config = dict(
    n_experts=128,
    normalize_top_k=True,
    balance_bias=False,
    init_std_router=0.018,
    tie_embeddings=True,
    beta2=0.95,
    batch_tokens=65536,
    seq_len=256,
    train_tokens=336500000,
    steps=5135,
    dataset='wikipedia_en',
)
Below are experts of layer 7 (counted from 0) of a mixture-of-experts language model. Rows are named router (the router's row for the expert), down (a neuron's output weights, with its number) and show model dimensions 0-159. Each number is 200 + 40 x the weight over its row's rms, rounded and kept within 0 to 999.
After each expert's rows: a language model's description of what the expert responds to. This comes from a sample of Wikipedia text that the model never trained on.

# expert 46
router,278,214,249,149,297,193,221,166,246,183,198,212,137,278,147,156,223,170,191,251,151,232,213,237,158,232,178,224,183,228,224,160,232,242,188,223,160,224,148,222,207,178,243,263,183,153,233,247,210,260,238,191,207,224,195,219,102,256,190,170,218,176,204,169,197,231,209,217,145,156,215,226,182,272,212,211,208,249,248,123,200,214,259,228,226,243,197,185,253,184,164,202,211,142,160,145,242,232,225,134,115,250,146,275,235,112,303,162,193,173,237,259,248,255,182,253,183,239,241,174,168,208,189,263,218,231,236,220,234,265,224,177,118,191,223,182,252,176,160,228,143,239,211,253,201,206,152,216,233,176,178,209,182,215,220,207,197,213,264,253
down2,210,185,194,229,184,176,220,225,147,229,176,238,231,246,188,182,210,178,170,183,211,179,215,187,225,216,199,194,240,182,198,172,182,162,141,185,216,189,146,241,165,205,168,176,221,180,247,185,171,148,181,173,258,183,253,211,263,188,206,269,194,254,223,203,220,149,241,219,223,218,197,213,210,98,250,166,232,131,214,253,217,224,155,169,132,182,231,214,221,266,258,191,177,250,243,173,178,133,128,245,142,146,168,225,191,210,137,215,143,143,191,126,176,204,211,120,145,174,207,147,158,256,238,184,219,193,199,111,159,161,116,183,226,180,162,167,137,154,188,131,293,154,238,259,128,94,209,236,240,189,155,234,179,176,265,173,231,123,148,208
down3,117,299,261,148,182,116,188,234,229,161,244,205,203,214,269,128,171,242,226,251,212,162,175,171,219,247,189,272,196,230,175,131,240,65,155,203,183,190,173,173,230,212,212,254,195,275,254,191,190,229,170,232,200,177,197,194,115,222,250,266,180,223,163,203,201,156,160,190,192,223,101,162,164,237,170,146,193,244,102,213,206,149,216,159,194,199,213,190,190,215,184,214,243,238,260,242,246,197,199,193,252,206,214,203,154,230,154,176,214,155,150,208,221,185,167,229,179,230,141,221,196,250,157,139,244,199,173,190,231,190,263,192,185,246,146,251,224,169,212,237,168,201,261,152,135,198,214,235,165,284,189,153,211,243,183,176,160,158,160,197
Description: Pieces in, on. Word-internal pieces ending in n, such as in, on, son, con, ron, tin, inside names and words like Gracinda, combination, ebony; also the word In.

# expert 47
router,216,211,177,186,200,117,132,267,190,156,185,181,237,205,276,177,187,121,164,161,171,162,247,180,213,173,250,237,204,194,218,167,209,215,237,218,201,182,248,233,218,171,177,146,178,172,219,221,291,143,202,228,265,233,213,204,212,100,164,280,216,192,251,218,204,220,229,91,170,167,169,275,206,204,214,269,138,187,200,128,173,208,272,209,145,315,243,174,244,249,230,198,228,231,193,169,243,136,162,120,206,215,164,195,245,123,219,138,242,204,157,216,201,186,162,167,108,176,222,215,235,194,163,260,206,142,211,161,168,232,195,180,191,164,164,182,208,210,168,250,178,191,181,229,207,163,207,148,206,217,163,154,155,145,250,121,211,204,205,182
down2,262,257,242,210,172,207,181,160,184,131,139,269,244,183,163,185,183,195,247,186,225,160,126,192,193,135,162,192,262,168,247,113,268,161,257,176,184,191,204,185,243,209,179,159,176,223,232,179,161,220,246,243,158,239,133,256,246,216,182,173,213,246,250,214,253,172,230,182,273,158,202,267,204,154,304,180,171,223,176,208,201,292,165,161,220,171,216,232,205,275,104,163,153,226,180,205,125,217,208,226,218,190,220,187,182,211,165,183,154,141,239,209,259,193,161,231,189,203,204,175,123,193,177,267,204,149,218,124,239,200,231,219,270,209,216,176,257,230,183,268,206,205,120,178,192,175,195,227,214,213,253,204,258,261,173,233,140,237,209,153
down3,120,177,228,233,184,233,162,204,203,191,219,200,221,187,206,203,211,165,182,216,244,203,177,180,247,167,189,131,204,225,226,209,134,216,149,224,180,155,211,171,181,194,236,174,185,190,163,199,200,199,222,183,248,217,273,255,158,281,167,347,215,247,201,257,117,287,263,169,243,206,215,204,153,161,161,235,269,231,175,164,177,224,214,209,176,230,163,140,138,136,173,248,131,178,148,149,181,206,162,231,183,208,268,182,267,273,196,131,223,231,190,163,192,165,227,213,178,107,196,210,276,177,216,191,215,242,155,221,260,149,209,251,218,142,204,268,156,139,262,214,166,184,215,153,194,191,192,207,156,194,239,259,219,142,210,192,200,282,196,142
Description: Hyphens and mid-word c. Hyphens and dashes inside compound words, as in dot-com, role-playing, 68-year-old, plus slashes and mid-word "c" as in Antarctic.

# expert 16
router,219,157,276,266,243,183,256,223,221,194,240,213,191,256,239,245,158,167,226,211,209,157,180,204,150,206,157,197,153,220,157,236,155,217,206,172,178,190,172,192,201,196,245,193,191,211,229,195,217,130,245,162,179,260,278,231,243,191,245,177,266,207,180,211,195,246,204,226,120,209,205,201,128,265,276,176,135,143,266,175,168,173,219,190,136,266,244,200,131,240,215,143,210,269,106,173,206,234,195,201,203,203,209,246,208,199,155,184,202,188,182,202,170,301,178,227,235,287,234,164,181,219,198,142,241,174,135,153,180,127,173,128,195,179,214,242,232,262,141,193,197,218,284,221,189,202,252,274,282,188,216,233,199,221,112,207,178,225,151,208
down1,217,223,291,133,233,218,269,158,217,287,247,248,136,211,253,173,161,203,182,121,187,191,209,251,198,156,220,206,190,150,170,193,201,223,222,247,177,183,207,212,221,273,145,172,176,191,146,123,224,133,232,246,238,186,175,177,210,189,244,237,216,180,118,213,224,186,249,197,221,174,161,124,200,209,243,174,216,182,151,216,202,136,166,213,189,225,226,127,156,225,216,209,192,185,220,248,147,138,161,183,204,198,207,186,194,225,230,249,181,195,209,197,198,211,200,266,240,279,122,196,141,268,146,200,165,200,227,100,223,191,151,154,158,217,230,141,183,268,163,209,76,210,183,157,228,153,171,205,206,209,168,134,259,197,173,199,212,216,170,92
down2,159,216,146,171,162,237,142,245,184,215,173,155,129,179,237,279,146,196,213,174,213,185,155,181,249,196,221,162,139,151,195,176,225,276,231,139,204,171,96,222,184,220,306,177,260,144,270,153,181,194,259,151,224,186,211,177,172,156,260,215,245,222,244,253,222,145,179,197,179,177,154,172,214,183,173,229,268,237,199,157,212,230,221,193,219,187,168,169,258,202,134,164,143,212,247,248,205,217,200,213,249,221,170,123,154,181,157,260,119,232,159,164,223,211,187,168,243,196,243,183,194,254,243,162,219,205,128,179,245,206,252,181,185,167,137,160,196,234,259,164,157,150,260,195,228,222,173,280,182,216,189,224,193,183,160,240,274,222,279,221
Description: Relative pronouns, ter. Relative and subject words opening clauses, such as that, which, who, It; also the word piece ter in letter, battery, material, and inter in intersection.

# expert 55
router,269,171,156,128,158,163,252,197,223,213,235,236,228,208,143,267,131,192,207,223,143,194,181,156,240,247,133,214,188,242,232,180,193,134,177,172,249,200,227,170,157,182,145,232,219,120,125,157,149,165,234,195,214,225,195,196,214,135,186,183,167,192,185,184,188,227,147,206,252,145,169,180,204,180,162,172,153,117,147,228,272,123,206,174,160,195,238,218,203,209,193,203,241,256,247,212,278,231,189,130,198,149,224,258,231,108,217,185,205,251,165,170,231,183,196,267,212,189,116,152,198,213,250,215,177,158,184,270,151,161,149,244,128,248,186,225,158,165,193,149,174,249,217,191,181,242,204,97,174,195,153,144,180,185,196,165,241,251,221,237
down0,195,204,217,169,191,140,135,230,182,207,229,149,195,179,154,199,229,192,157,214,243,191,150,214,215,254,209,179,238,227,255,200,218,178,133,215,140,193,114,129,190,233,214,301,179,196,203,357,224,187,177,179,147,244,186,194,236,295,251,158,189,155,200,182,251,142,202,173,179,291,227,157,186,188,127,193,228,174,242,201,217,190,188,254,195,200,221,181,149,186,178,156,160,194,221,199,196,244,264,157,176,219,220,233,233,264,233,148,212,154,175,179,280,213,301,178,146,147,214,223,203,189,204,204,184,266,186,229,181,233,252,184,160,217,197,189,243,192,229,144,203,190,276,208,118,258,160,247,158,211,179,219,152,173,245,204,261,159,207,272
down1,224,206,159,177,235,210,142,232,190,178,230,203,186,148,226,232,230,314,158,179,216,228,209,228,246,163,186,296,181,131,70,163,207,265,96,205,172,221,177,227,243,235,186,197,219,170,281,189,209,176,205,230,180,226,193,286,182,187,178,141,204,135,197,243,247,231,201,208,171,274,166,264,193,157,207,181,172,244,225,217,215,135,232,204,220,195,258,231,187,184,281,210,148,175,156,223,182,130,175,205,208,210,181,237,141,195,256,218,206,194,186,212,231,159,161,227,316,202,210,231,195,166,126,214,166,140,278,204,92,172,199,199,249,173,262,174,233,226,179,219,166,187,255,229,188,179,223,180,172,211,176,152,164,145,179,199,213,227,203,150
Description: Middle syllables lo, c. Syllable pieces inside words, especially lo (Conglomerate, colonists, flood, Encyclopaedia), plus word starts c, bo, do and the word Street.

# expert 58
router,159,197,178,159,176,195,248,187,256,188,226,172,154,218,217,194,168,208,177,275,174,204,126,255,231,230,186,214,211,242,190,209,224,171,221,171,218,212,173,169,222,319,263,272,154,193,212,282,139,243,113,199,215,161,201,218,179,186,251,216,196,202,247,221,290,242,171,199,213,199,188,212,187,166,137,215,133,124,226,250,211,212,177,194,207,195,154,238,266,256,169,193,225,226,211,235,281,179,295,158,171,275,191,268,297,158,283,141,166,204,191,269,204,223,204,231,145,181,152,165,209,190,207,150,178,188,222,162,187,155,166,191,196,94,175,207,228,221,234,216,89,177,233,193,164,230,182,218,179,185,174,139,243,205,176,235,159,223,198,193
down3,144,152,211,94,251,206,150,153,177,243,249,269,190,157,183,216,174,189,220,181,222,235,156,253,231,175,222,289,188,214,203,239,178,244,211,218,125,203,195,170,120,146,249,219,184,204,239,212,247,238,117,167,131,218,265,222,191,154,247,114,232,222,219,148,217,265,215,199,220,191,200,175,206,222,198,172,169,75,198,204,268,174,230,184,167,196,229,208,218,211,234,190,225,217,260,217,224,196,260,206,196,254,201,248,168,232,276,130,239,221,203,188,262,229,245,170,211,163,257,198,176,138,235,170,214,149,139,191,196,220,178,205,210,206,235,233,173,271,260,175,134,189,202,246,270,158,249,138,218,252,203,192,205,183,197,296,175,232,157,236
down4,191,187,169,169,257,124,236,245,157,134,237,188,205,226,150,181,234,222,149,240,202,236,200,190,196,142,167,262,156,223,135,178,315,180,215,252,249,164,197,201,153,120,157,153,215,219,192,174,161,134,199,209,165,184,232,216,171,190,193,192,177,204,190,273,181,233,221,132,208,221,172,277,175,121,224,168,232,178,205,229,199,200,152,170,293,257,157,240,152,179,203,151,222,206,270,198,240,259,236,178,183,206,291,204,248,239,223,246,210,170,209,223,216,254,185,195,194,238,201,198,235,233,237,284,175,239,187,211,156,186,99,114,241,206,227,147,130,238,158,226,232,204,140,205,166,204,139,197,129,231,236,194,217,212,138,221,144,143,212,202
Description: Word-final pieces, places. Final pieces of words and names such as ine, one, que, ure, ville (Guinea, stone, Business), plus place nouns like France, Island, River, County.

# expert 24
router,202,228,244,125,206,133,269,262,114,143,136,227,222,183,225,194,182,227,204,182,181,215,137,189,143,171,204,254,176,162,241,128,223,241,202,198,196,167,250,283,183,162,210,221,199,125,228,103,267,194,262,158,121,236,186,229,171,194,243,163,156,197,249,186,163,228,190,219,191,229,187,183,255,247,125,251,157,181,117,188,254,179,216,209,275,210,204,186,183,210,193,204,194,222,208,222,246,165,209,199,126,114,167,178,224,163,247,223,212,136,214,214,202,290,154,236,185,164,185,138,136,225,244,196,115,165,213,206,162,155,220,154,197,243,250,235,182,239,212,129,186,167,185,228,204,151,269,226,174,231,193,246,183,163,202,214,200,161,253,169
down1,263,256,204,248,232,207,143,194,195,237,227,201,239,181,227,255,194,205,246,174,150,183,249,221,202,219,242,228,259,199,264,192,208,243,223,260,269,166,225,221,108,187,198,191,182,207,258,249,206,182,230,258,173,137,214,189,208,209,124,183,191,195,193,117,193,141,269,156,239,253,168,224,227,212,173,239,152,153,153,211,230,138,273,212,240,208,172,209,147,142,216,215,146,191,206,258,225,223,249,184,196,181,114,193,158,218,218,287,155,153,223,169,191,192,127,176,207,256,282,254,176,216,171,134,240,150,183,160,218,233,202,222,183,263,215,205,129,219,193,255,181,251,83,236,217,170,178,204,245,188,230,228,170,216,204,204,241,190,113,125
down2,153,176,226,189,160,142,237,233,225,184,194,237,220,206,105,154,244,225,256,169,255,166,205,205,171,169,110,262,192,242,231,229,219,85,304,203,226,233,216,213,139,240,215,146,175,198,180,210,220,172,168,255,182,173,236,142,185,264,263,243,193,228,244,166,225,117,121,200,238,214,212,239,199,145,171,140,289,230,114,153,136,186,244,206,220,246,185,186,233,222,184,170,160,248,201,209,147,233,224,210,180,178,211,193,203,279,196,201,203,190,173,202,260,180,213,173,184,155,191,262,188,229,190,163,277,276,169,241,160,246,277,191,275,192,250,181,170,261,215,184,157,258,182,201,204,203,202,207,242,166,241,131,209,183,207,201,197,181,255,179
Description: Letter k pieces. The letter k or K inside or starting words and names, as in Bel-k-nap, To-k-yo, Wee-k-ly, k-ilometres; also ol, ak.

# expert 52
router,191,272,183,115,254,195,226,266,132,205,182,230,158,163,227,192,191,238,176,163,201,250,213,224,187,169,275,233,243,198,198,174,187,169,236,206,280,141,206,219,185,172,217,177,214,218,185,194,219,183,173,215,159,211,122,175,202,177,125,205,183,251,256,268,220,183,112,118,184,271,204,252,246,175,251,155,219,230,169,183,269,164,114,164,259,197,276,202,198,215,176,179,147,140,157,212,223,280,248,228,189,169,228,220,263,174,209,171,229,148,225,214,272,176,153,220,253,212,154,234,168,262,190,169,249,212,181,174,231,202,240,146,285,176,259,218,180,143,202,224,212,201,171,276,124,182,194,189,98,174,186,174,165,170,245,215,207,196,230,237
down1,258,132,215,100,188,259,173,245,225,209,238,154,202,208,229,259,275,154,206,150,148,126,337,204,172,244,199,198,179,216,291,171,191,192,172,181,176,186,168,197,210,168,228,232,223,158,229,153,236,206,164,239,238,187,138,224,217,170,194,202,196,237,210,150,203,228,217,230,252,195,263,248,206,228,258,208,134,165,246,164,219,157,221,235,236,204,229,272,308,172,161,169,213,249,189,216,249,217,242,208,242,202,225,170,240,149,159,99,214,170,213,106,183,142,154,205,217,202,211,212,200,212,210,223,220,204,275,192,101,150,209,202,239,174,191,174,182,173,253,185,213,159,150,238,183,210,259,174,205,116,170,210,166,191,210,164,204,257,210,233
down2,97,173,153,278,227,150,153,177,267,237,127,182,146,170,194,179,193,273,177,186,191,185,179,185,156,215,235,178,206,187,200,161,164,181,215,186,177,150,174,200,220,211,191,237,307,182,196,229,199,214,160,160,186,218,138,238,196,150,187,228,202,243,179,270,244,219,200,198,235,185,128,240,266,277,274,174,204,204,183,214,282,145,164,238,149,219,230,221,222,257,203,165,207,211,283,163,216,274,203,211,126,192,206,147,155,262,97,244,223,181,223,235,214,223,269,233,173,198,174,233,187,152,202,208,137,196,183,197,172,215,213,160,191,117,210,215,297,234,217,144,194,218,220,122,151,142,213,192,261,196,213,215,153,242,254,198,204,264,201,164
Description: Initial capital A. Capital letter pieces, mostly A, starting a word split off from the rest, as in Arena, Academy, Aviv, Actor; also B, C and the article a.

# expert 35
router,145,235,175,295,212,240,243,271,168,174,173,145,171,175,167,241,248,164,179,180,213,155,210,229,217,131,260,270,258,176,198,193,170,196,216,242,138,221,203,183,318,176,207,222,146,165,213,132,209,270,191,164,169,180,254,212,206,194,199,267,225,98,200,156,225,223,158,259,143,269,148,222,170,208,201,208,152,219,236,244,210,185,224,245,230,207,238,218,220,231,159,214,161,171,203,187,132,186,169,274,202,195,170,145,209,254,140,238,247,160,231,195,220,232,251,189,224,145,169,231,269,126,176,174,202,239,176,129,169,149,167,200,156,208,216,259,223,225,205,234,112,218,204,145,237,168,157,260,232,228,147,204,221,139,149,175,238,193,190,171
down0,176,224,207,299,133,175,144,229,187,216,181,247,223,239,196,136,320,171,161,247,133,114,181,229,159,179,273,223,244,196,194,236,160,298,160,229,249,237,236,154,247,181,241,238,206,162,194,211,197,189,145,173,164,181,207,191,205,207,178,153,283,178,268,232,167,212,142,93,166,232,142,185,193,174,188,218,92,193,224,233,258,161,176,215,249,211,223,170,256,251,169,262,231,121,220,186,196,197,231,202,180,208,241,137,168,210,112,204,190,193,173,169,173,161,212,260,245,207,230,192,209,210,216,206,193,166,166,270,149,184,252,179,171,223,209,251,176,238,206,253,232,154,250,221,194,135,153,240,196,202,204,199,136,223,205,182,191,196,221,208
down1,186,220,173,193,166,231,255,179,212,237,152,183,200,198,155,160,231,275,122,231,258,166,247,207,246,137,197,236,239,161,183,150,185,168,189,144,193,251,230,158,173,186,200,224,297,232,205,133,234,285,250,198,161,203,230,203,228,208,235,185,207,275,254,196,159,148,203,149,170,238,218,118,256,212,158,158,198,151,172,211,201,233,136,167,233,202,170,223,278,185,284,157,208,220,239,224,243,187,235,242,195,192,154,220,218,195,189,187,210,173,197,200,138,206,231,248,186,122,236,145,132,158,307,228,175,256,135,180,158,199,145,215,177,170,192,163,203,186,189,209,207,207,215,220,200,108,216,151,206,185,166,75,254,175,187,159,246,157,249,160
Description: "ch" letter clusters. "ch", "sch" and "sh" clusters inside or starting words, as in Changchun, Sämisch, schedule, purchased, Maharashtra, plus "World" and "Republic".

# expert 50
router,246,250,132,255,113,230,260,207,282,200,238,232,170,200,195,248,157,103,169,181,208,198,193,236,182,247,230,232,219,184,224,263,155,184,157,205,160,177,199,167,167,194,205,250,209,157,254,145,174,191,178,189,193,236,184,150,229,246,140,168,190,163,195,129,127,227,210,201,219,168,267,174,140,193,197,175,179,214,179,247,193,190,163,213,119,186,186,221,177,231,112,160,275,275,148,157,211,162,169,218,147,209,215,250,179,231,166,142,249,212,185,216,230,201,144,186,229,263,172,200,133,155,146,185,230,231,160,214,187,224,150,223,172,149,172,268,194,136,221,253,189,239,243,116,106,219,229,182,217,182,139,177,223,201,278,255,237,259,223,208
down0,223,232,95,230,184,262,164,245,178,185,194,179,200,207,206,208,160,192,187,231,194,190,151,186,221,135,189,108,229,237,199,186,211,212,171,233,138,205,208,197,213,167,179,247,182,204,180,132,216,165,204,180,209,224,161,194,285,233,160,253,255,228,195,171,186,180,172,158,159,131,133,210,231,194,232,206,222,145,211,181,233,218,158,248,261,249,232,213,220,156,199,227,207,211,245,195,154,185,233,212,149,233,140,243,193,179,140,157,204,119,226,226,147,237,194,128,198,254,156,194,189,221,164,256,168,133,225,238,171,182,201,246,94,259,201,266,227,185,329,267,272,185,254,184,161,244,227,190,203,224,106,165,224,228,270,155,165,123,198,179
down1,237,187,267,209,158,177,197,188,247,208,189,104,172,260,241,261,217,198,140,162,188,208,250,167,186,195,240,251,205,210,190,233,261,305,191,207,214,187,224,235,210,236,183,202,121,257,142,198,188,202,181,251,194,196,226,228,209,136,181,209,188,205,183,146,270,227,227,254,174,205,161,198,150,204,186,259,179,132,151,171,210,260,205,156,217,241,235,169,114,220,283,117,227,156,274,221,255,209,162,179,225,270,184,174,196,201,182,182,224,279,162,227,126,232,139,263,228,197,238,145,173,109,260,214,177,210,193,280,179,131,220,221,127,142,227,176,266,183,210,176,220,162,204,202,233,192,183,156,204,258,188,174,139,143,213,226,209,203,157,193
Description: The piece est. Mid-word est and st in words like Festival, congested, uncontested, orchestral, Ffestiniog, plus Best, Christ, weight and some heading = signs.

# expert 33
router,127,186,222,223,186,210,242,172,283,163,177,224,176,194,123,139,184,197,229,260,126,190,157,225,218,179,190,188,141,157,225,228,203,131,270,226,206,208,201,196,170,149,180,122,223,216,152,247,129,163,151,185,207,176,158,254,167,212,136,234,226,177,192,220,244,217,171,126,168,209,196,236,256,198,222,194,176,193,211,187,192,180,244,188,198,254,104,224,131,172,96,199,214,245,207,166,241,152,283,147,222,248,247,235,177,221,272,221,175,181,195,314,152,170,212,214,179,188,231,240,182,174,251,244,186,253,274,201,284,179,242,207,228,145,199,196,208,169,251,191,289,156,185,214,227,233,257,164,179,201,221,130,187,227,204,266,188,160,179,204
down3,170,187,209,185,162,216,174,141,182,210,160,217,243,240,216,234,192,204,289,244,257,134,137,180,130,240,204,234,290,168,297,197,251,208,237,131,274,201,256,165,213,228,133,134,163,196,147,148,232,163,188,214,213,229,167,113,207,190,250,239,292,156,184,225,226,164,181,193,158,180,184,206,206,173,183,261,194,244,163,219,228,183,158,199,206,236,209,240,265,237,186,153,224,243,145,191,197,187,166,219,155,269,176,249,188,251,204,195,199,239,218,200,242,276,165,163,196,171,211,174,231,240,161,204,208,150,188,158,130,200,225,189,273,186,178,195,220,219,172,278,187,325,163,171,126,234,136,198,211,147,228,167,244,207,210,166,176,236,154,169
down4,223,161,205,243,182,176,189,145,170,186,259,169,202,183,257,207,195,210,209,190,148,235,247,285,202,259,287,177,238,180,210,171,133,167,295,241,250,289,211,231,234,221,190,119,209,234,182,195,161,197,189,172,114,180,198,283,235,170,176,176,185,209,194,154,221,201,186,113,188,192,265,229,141,224,185,243,244,175,211,149,262,223,132,198,213,305,217,189,171,200,263,233,134,152,215,137,247,200,207,207,113,219,215,214,189,222,102,110,226,219,245,235,240,198,243,181,197,195,206,184,204,214,193,159,222,163,160,211,169,263,227,197,224,250,224,207,127,187,151,177,140,182,220,193,144,210,190,116,210,133,247,212,153,231,209,187,216,164,214,188
Description: Final inflection endings. Word-final endings, mostly vowel-led or plural, such as ia, es, a, s, ana, ina, especially in Spanish, Japanese and Latin names: Wat-ana-be, Mexic-o.

# expert 51
router,155,211,258,198,178,136,221,203,261,174,201,228,181,208,246,177,187,238,250,247,163,175,224,166,171,107,214,236,233,208,145,191,224,166,221,174,224,218,234,215,163,225,242,255,186,237,285,210,161,295,207,172,214,197,279,142,216,194,261,185,242,208,232,208,222,227,182,197,164,214,145,231,240,292,330,187,168,210,227,201,163,192,232,200,176,163,209,246,160,106,268,241,204,248,194,208,276,193,201,259,189,258,208,258,171,210,141,143,187,178,196,197,179,217,199,219,182,153,145,187,224,157,185,190,213,183,226,203,194,183,223,246,224,241,276,185,208,153,160,251,176,224,193,184,256,264,83,188,217,181,205,143,209,179,153,155,137,137,243,112
down2,176,195,196,242,181,220,236,290,229,180,173,211,209,225,202,150,282,228,201,212,134,221,186,140,291,161,189,253,242,206,181,205,141,266,175,220,198,252,151,223,163,210,230,168,232,211,223,163,166,208,277,121,190,214,222,209,210,208,156,207,156,194,161,274,203,189,220,209,212,192,227,204,197,212,170,210,188,142,229,267,199,176,170,191,160,203,127,148,208,198,185,218,164,228,282,175,196,210,196,216,218,199,250,201,208,165,227,124,190,213,229,211,201,226,314,244,169,251,215,212,238,171,298,199,191,197,233,301,266,185,204,164,202,134,207,119,130,197,216,243,290,150,195,275,129,111,164,227,193,246,125,178,229,177,242,186,231,131,202,173
down3,198,179,182,176,217,170,137,161,159,254,284,243,174,197,223,228,228,213,123,284,231,216,193,213,253,241,221,178,308,245,194,157,206,246,212,265,204,196,268,266,235,174,158,229,185,215,223,216,275,188,222,226,150,209,130,181,263,156,154,166,166,168,135,222,210,218,210,182,196,174,216,195,221,180,171,211,198,134,223,265,240,149,159,223,138,218,256,186,314,203,174,200,119,182,191,224,141,215,220,213,190,222,212,172,218,179,172,231,210,159,228,222,200,226,148,202,205,190,274,253,177,236,258,224,198,207,225,220,169,231,164,97,175,215,207,184,125,210,168,319,204,229,214,256,182,169,224,231,258,123,184,204,180,178,210,158,241,270,265,201
Description: Per syllable, first names. The piece per as in Ex-per-ience, su-per-iority, plus the word part and common first names like John, James, Robert, Peter.

# expert 63
router,169,253,178,221,152,146,214,188,206,218,140,174,220,290,183,230,221,292,162,211,194,145,181,184,257,248,178,234,145,202,227,220,189,216,156,203,135,206,215,178,227,217,202,206,158,218,196,181,157,167,162,181,189,131,213,225,194,193,126,225,276,230,156,177,215,236,289,227,212,149,212,207,219,183,161,220,182,143,239,159,202,266,191,227,222,308,172,238,248,256,212,258,223,251,130,194,231,207,247,140,214,217,189,183,132,172,240,215,182,200,240,248,196,139,178,121,253,260,152,231,178,160,191,165,234,216,105,151,221,168,226,238,146,150,174,233,236,210,141,168,149,245,181,218,286,215,263,211,320,184,194,169,182,225,218,232,240,159,197,188
down0,175,233,182,168,155,217,205,109,148,187,226,239,244,225,169,190,203,174,147,227,237,226,261,173,223,214,245,204,103,154,214,180,248,204,264,163,233,164,157,160,240,171,166,182,177,220,168,164,224,231,222,111,192,189,214,165,126,243,205,219,222,224,163,151,160,216,138,269,201,247,238,206,215,231,214,194,204,148,219,206,230,298,193,195,197,246,229,190,167,203,258,118,210,238,316,182,193,239,256,219,242,114,112,175,200,281,183,187,231,186,191,190,139,136,202,204,205,248,150,134,197,165,192,212,196,227,194,180,230,160,208,210,177,200,228,198,180,214,189,219,181,213,175,149,272,223,196,159,270,213,95,196,279,266,174,244,226,218,216,117
down1,169,276,217,146,244,221,191,177,123,210,250,280,189,123,237,191,199,223,242,188,180,169,201,218,224,175,201,162,182,150,181,157,121,229,223,239,167,236,251,167,245,146,160,249,172,216,186,182,154,127,230,186,122,146,213,181,203,200,150,223,202,235,205,234,164,125,197,208,214,185,286,233,233,166,198,164,259,305,179,164,212,207,196,187,159,248,213,215,246,244,223,210,117,286,174,189,201,228,252,254,124,120,238,197,173,114,150,238,257,169,221,251,221,157,182,166,176,194,179,222,257,207,197,262,227,214,206,201,257,227,187,191,269,144,149,227,217,246,156,142,220,203,194,181,239,131,153,180,190,221,265,177,144,230,209,177,257,211,177,197
Description: Letter y pieces. Pieces ending in y or z, mostly a lone y inside or ending words and names, as in Kentrop-y-x, Droop-y, Ding-y-ang, McKen-z-ie.

# expert 37
router,176,220,227,205,196,263,189,184,233,201,246,229,160,178,227,239,246,212,124,147,237,151,261,260,140,195,101,225,254,180,111,167,198,224,141,213,144,159,199,205,140,226,224,234,192,240,266,210,184,240,196,139,133,213,177,157,187,195,226,128,236,145,177,198,145,198,246,193,218,200,202,216,173,197,215,191,147,237,250,212,128,191,218,152,117,180,201,181,199,193,236,121,179,193,112,146,223,209,266,168,226,240,186,143,134,235,182,210,166,267,185,152,158,252,160,144,219,144,247,179,223,119,199,175,254,221,186,116,119,278,249,205,172,182,209,189,178,130,182,188,193,140,149,190,222,230,213,208,223,220,210,246,218,210,213,258,237,210,244,209
down0,203,181,171,185,261,251,227,217,151,233,182,240,180,193,157,166,333,170,179,227,192,230,214,201,178,210,174,286,190,228,235,194,188,223,212,186,248,209,201,274,277,213,185,176,178,204,265,147,247,176,173,213,188,252,210,199,235,148,126,178,197,159,187,209,163,226,233,188,241,189,198,242,253,133,242,182,171,253,132,178,233,215,202,127,178,153,247,207,214,260,166,157,202,199,141,242,161,220,231,229,177,177,235,120,129,239,197,187,229,177,122,166,197,189,154,161,177,191,257,230,271,176,189,259,290,128,292,161,125,189,198,169,223,241,197,160,159,272,164,133,246,187,199,182,203,244,193,245,216,130,201,250,183,167,179,157,222,180,131,218
down1,172,228,161,145,194,188,213,121,222,235,205,180,155,113,102,267,213,180,195,198,163,210,240,208,214,192,202,136,198,168,111,243,171,260,189,217,179,196,242,215,200,169,208,168,226,127,247,247,187,209,247,179,141,210,185,185,217,318,107,156,218,251,180,149,159,171,183,204,223,206,278,114,143,123,214,217,276,161,221,195,189,105,211,239,216,154,151,195,156,157,233,142,238,171,258,214,131,197,133,251,207,127,236,233,246,147,232,216,279,198,190,219,250,251,262,148,217,158,214,182,190,226,211,164,239,184,201,139,197,200,229,163,154,177,220,193,188,186,206,216,271,198,213,240,165,260,171,229,205,203,212,241,193,179,200,185,211,208,225,221
Description: Prefixes un, im, ten. Word-start prefix pieces such as un in university and unsuccessful, im in similar, ten in extended, and if in significant.